Below are experts of layer 7 (counted from 0) of a mixture-of-experts language model. Rows are named router (the router's row for the expert) and show model dimensions 0-47. Each number is 128 + 32 x the weight over its row's rms, rounded and kept within 0 to 255. Numbers have three digits each.
After each expert's rows: a language model's description of what the expert responds to. This comes from a sample of Wikipedia text that the model never trained on.

# expert 25
router:133145151177178140196133131122105105109119175088194145079106105124137155115124111154078094190118170173115143139114115104085147111085166158118069
Pieces of Spanish, Portuguese and Latin American names and places (Juan, José, Martínez), country codes ARG/BRA, and commas after birthplaces.

# expert 21
router:073131173109140090154151102086087084097166160095144144107156087177090140172048149092122089092104170137083165149115104125122124083105163130112084
The prefix un- (unsuccessfully, unity, unwittingly), place-name openers like New York, Cape, Little, Big, and common verbs after subjects.

# expert 33
router:119101121120184094108130086110110129111147116115145143134109197165113134100080130103097132121121123116049117129180098149085159203112033127121142
Opening syllables of personal names and surnames, often Arabic or South Asian: Al(ito), Rah(il), Wal(ker), Ash, Mah, Har.

# expert 22
router:113203181104077119101152096173102085101150143122127170100171125158081126194118120057128093105091160117111103115086151152156136091074137088124146
Opening letter or consonant cluster of a word split into pieces, such as S in Sleeps, h in hole, and tr, bl, fl, cl.

# expert 20
router:163153128112127079142158099138098107092166123094154147123131170160093139144084088097118107098097164122168173083101076092143121136132122161099090
The word on before dates in release, launch or match reports, plus On, released, announced, and table separators.

# expert 10
router:086154184133135128132153081142145109105143121101178150153135115158116078131101180155119096100059113126122129067172126183144106094143120186139095
Prepositions, conjunctions and common verbs in running prose, such as of, that, such, took, plus the word-initial prefix im- in impossible.

# expert 26
router:110127151117160111135162104128083106097154149120172153145162101114129141144081151125140104145134175088103115121134149175166086094151139172074072
Pieces containing f at word start or inside, such as f in fossils, food and faith, and def, ref and if; also table line breaks.

# expert 24
router:072158103124078066147172116148083127094142146090127108143154094159106087159174105194089083105148154143109159101100134123180119121111159190151117
Prefix inter and adjectives describing careers or media in biographies, such as interior, internet, interview, television, music, professional.

# expert 28
router:101133167150141109146164078138107117107186112090141164126154118128112148155075095087112088096090109119082105175128134140122083057085158129103111
Letter pieces within Slavic, Turkish, Japanese, Indian and other foreign names, such as Yosh-iy-uki, Gdań-s-k, č, ł.

# expert 19
router:089114072139168110161100096171088062120136162085181146151098118172082168127128144201147111141063155138139117190114162130101094083162187123093107
Byte pieces of Thai, Chinese, Cyrillic and accented letters, plus single letters and digits inside foreign names, formulas and chemical strings.

# expert 11
router:080174152102119097133154123144066091092186161099159156112136125169112162175088126060131089135083151123089193118152084142128097089092121152103080
Word pieces like ch/Ch opening a word (chimneys, chess), plus line breaks, pipes and closing parentheses in lists and tables.

# expert 38
router:091174168107094126128175133149086130090180155107168157108153116160070162175076120074123095101095173092119104135143116132102079129121162086100081
Opening stems of words such as par in parties and parallel, and contr, inv and expl, plus taxonomy infobox labels such as Phylum, Binomial and Synonyms.

# expert 4
router:138169132110124185126123097110141119094095166109135082110126113170136126177090159119118117111157073123085186101064107102152092111074142153196123
Abstract adjectives and noun modifiers in scientific or social-science prose, plus the prefix sub, such as social, health, natural, sub-strates.

# expert 1
router:173193127065210056177107079136096162070108151075142108117099086137081145191073156122142139089133131129206123133121166100101085127122099122132136
Final pieces that complete a word, often before punctuation: inflections like -s, -ed, -ly, -ing, and last digits of years (194-2).

# expert 0
router:120185139088119165128101143153202142126068135103094142108093130109171103092093147092156150117080167149199111071094147167149132184115108099104168
Modal verbs, subject pronouns and relativizers right before a verb, such as would, could, will, they, that, to.

# expert 3
router:071155174088186094150175136168103104087152124106172150099172149150093143187133146124136102074087142050117104163131119103113096109099150164078103
Common nouns at a word or compound start, often completed by a suffix: head(quarters), ship(ping), film, album, station, School, Road.

# expert 31
router:118148113121145146102148100182158113066079121159188157130113100127156142077178096112132113201150068123123180176174108109118163089140116132119122
Final pieces of proper names and given names (Rid-ge, Jer-ry, Rutg-ers) and place words like Hospital, Valley, Avenue, Street.

# expert 13
router:104139177128163087135156135149103091077130134087155138103118143136085199174100083145160103183119126114163140134076171096145079117104150134112142
First fragments of common words, often after an article: tri- (tributes, tribes), bi-, pro-, ro-, Electr-, Plat-, si-phonal.

# expert 34
router:087154169097132120146139103143079088095148136083166140128170084155091177184083117095109095102091184114113120142100089132141096091073150122114094
Year starts such as 201 in citations, sentence-final periods, table bar ends and LaTeX math pieces, plus some prose words such as "to" and "or".

# expert 29
router:156151159082115106115156116086123090095148141128158129102204058165099115129121104141159098122098154081117177135056077198129094142142116133131116
Word-initial Latin prefixes (con-stitute, dis-, tran-), month starts like Mar, Jun, and years or prepositions in date phrases.

# expert 17
router:128149132078096093163158086114085093084194141091184135056147074167104158142123158090120112139090128112098088122119072141131066100065184147094084
Line breaks, pipes, table separator rows and section markers in lists and tables, plus the word-start piece sc (scene, scandal, scapegoat).

# expert 9
router:110108173126124086168171124140096174196121081168134154157073196118165128152091126141127088099098113075138186137149181143136102072085099094116118
Articles, prepositions, commas and opening parentheses or quotes, plus period adjectives in history and language text: ancient, century, Latin, traditional.

# expert 16
router:089165145114164144124128098141176104152151148078132114135115094133159115169120162123079088147126159099197203090091125036119125088161171160109095
Middle fragments of long foreign, Latin or scientific words and names, such as Lat-in-arum, christi-an-orum, Frank-for-t, psych, neur.

# expert 30
router:122138134098134129158157083087082096108157173111146142090168087128085173141099103138105118046086147106112151137132094164186106118133198079179100
Pieces of personal names and three-letter country codes in sports draws and rosters, such as CZE, RUS and ITA, plus Santa, Saint and Alexander.

# expert 18
router:067185167087088148139181098112141085085147099066076158070174102159114125112117189113142077074140096100126158085128109139158074096091165126102101
Word-internal fragments ending in c or similar before endings like -tion, such as duc in abduction, func, struc, spec and fac.

# expert 15
router:097173163098127110165145098111099111104171135089165117110185099145097164171092210104165103089088156107103091111138091152144101109151145155086077
Mid-sentence verbs, participles and connectors before to or in, such as wanted, removed, except, where; also the percent sign in census race figures.

# expert 8
router:145158146114161095178132128139092109099074099130097159100168148155083092114068165112119140156127116142069123083159120132169113118137149140116091
Numbers, ordinals and final/Cup/Championship words in sports results and careers, such as five rounds, 34 appearances, fourth, final.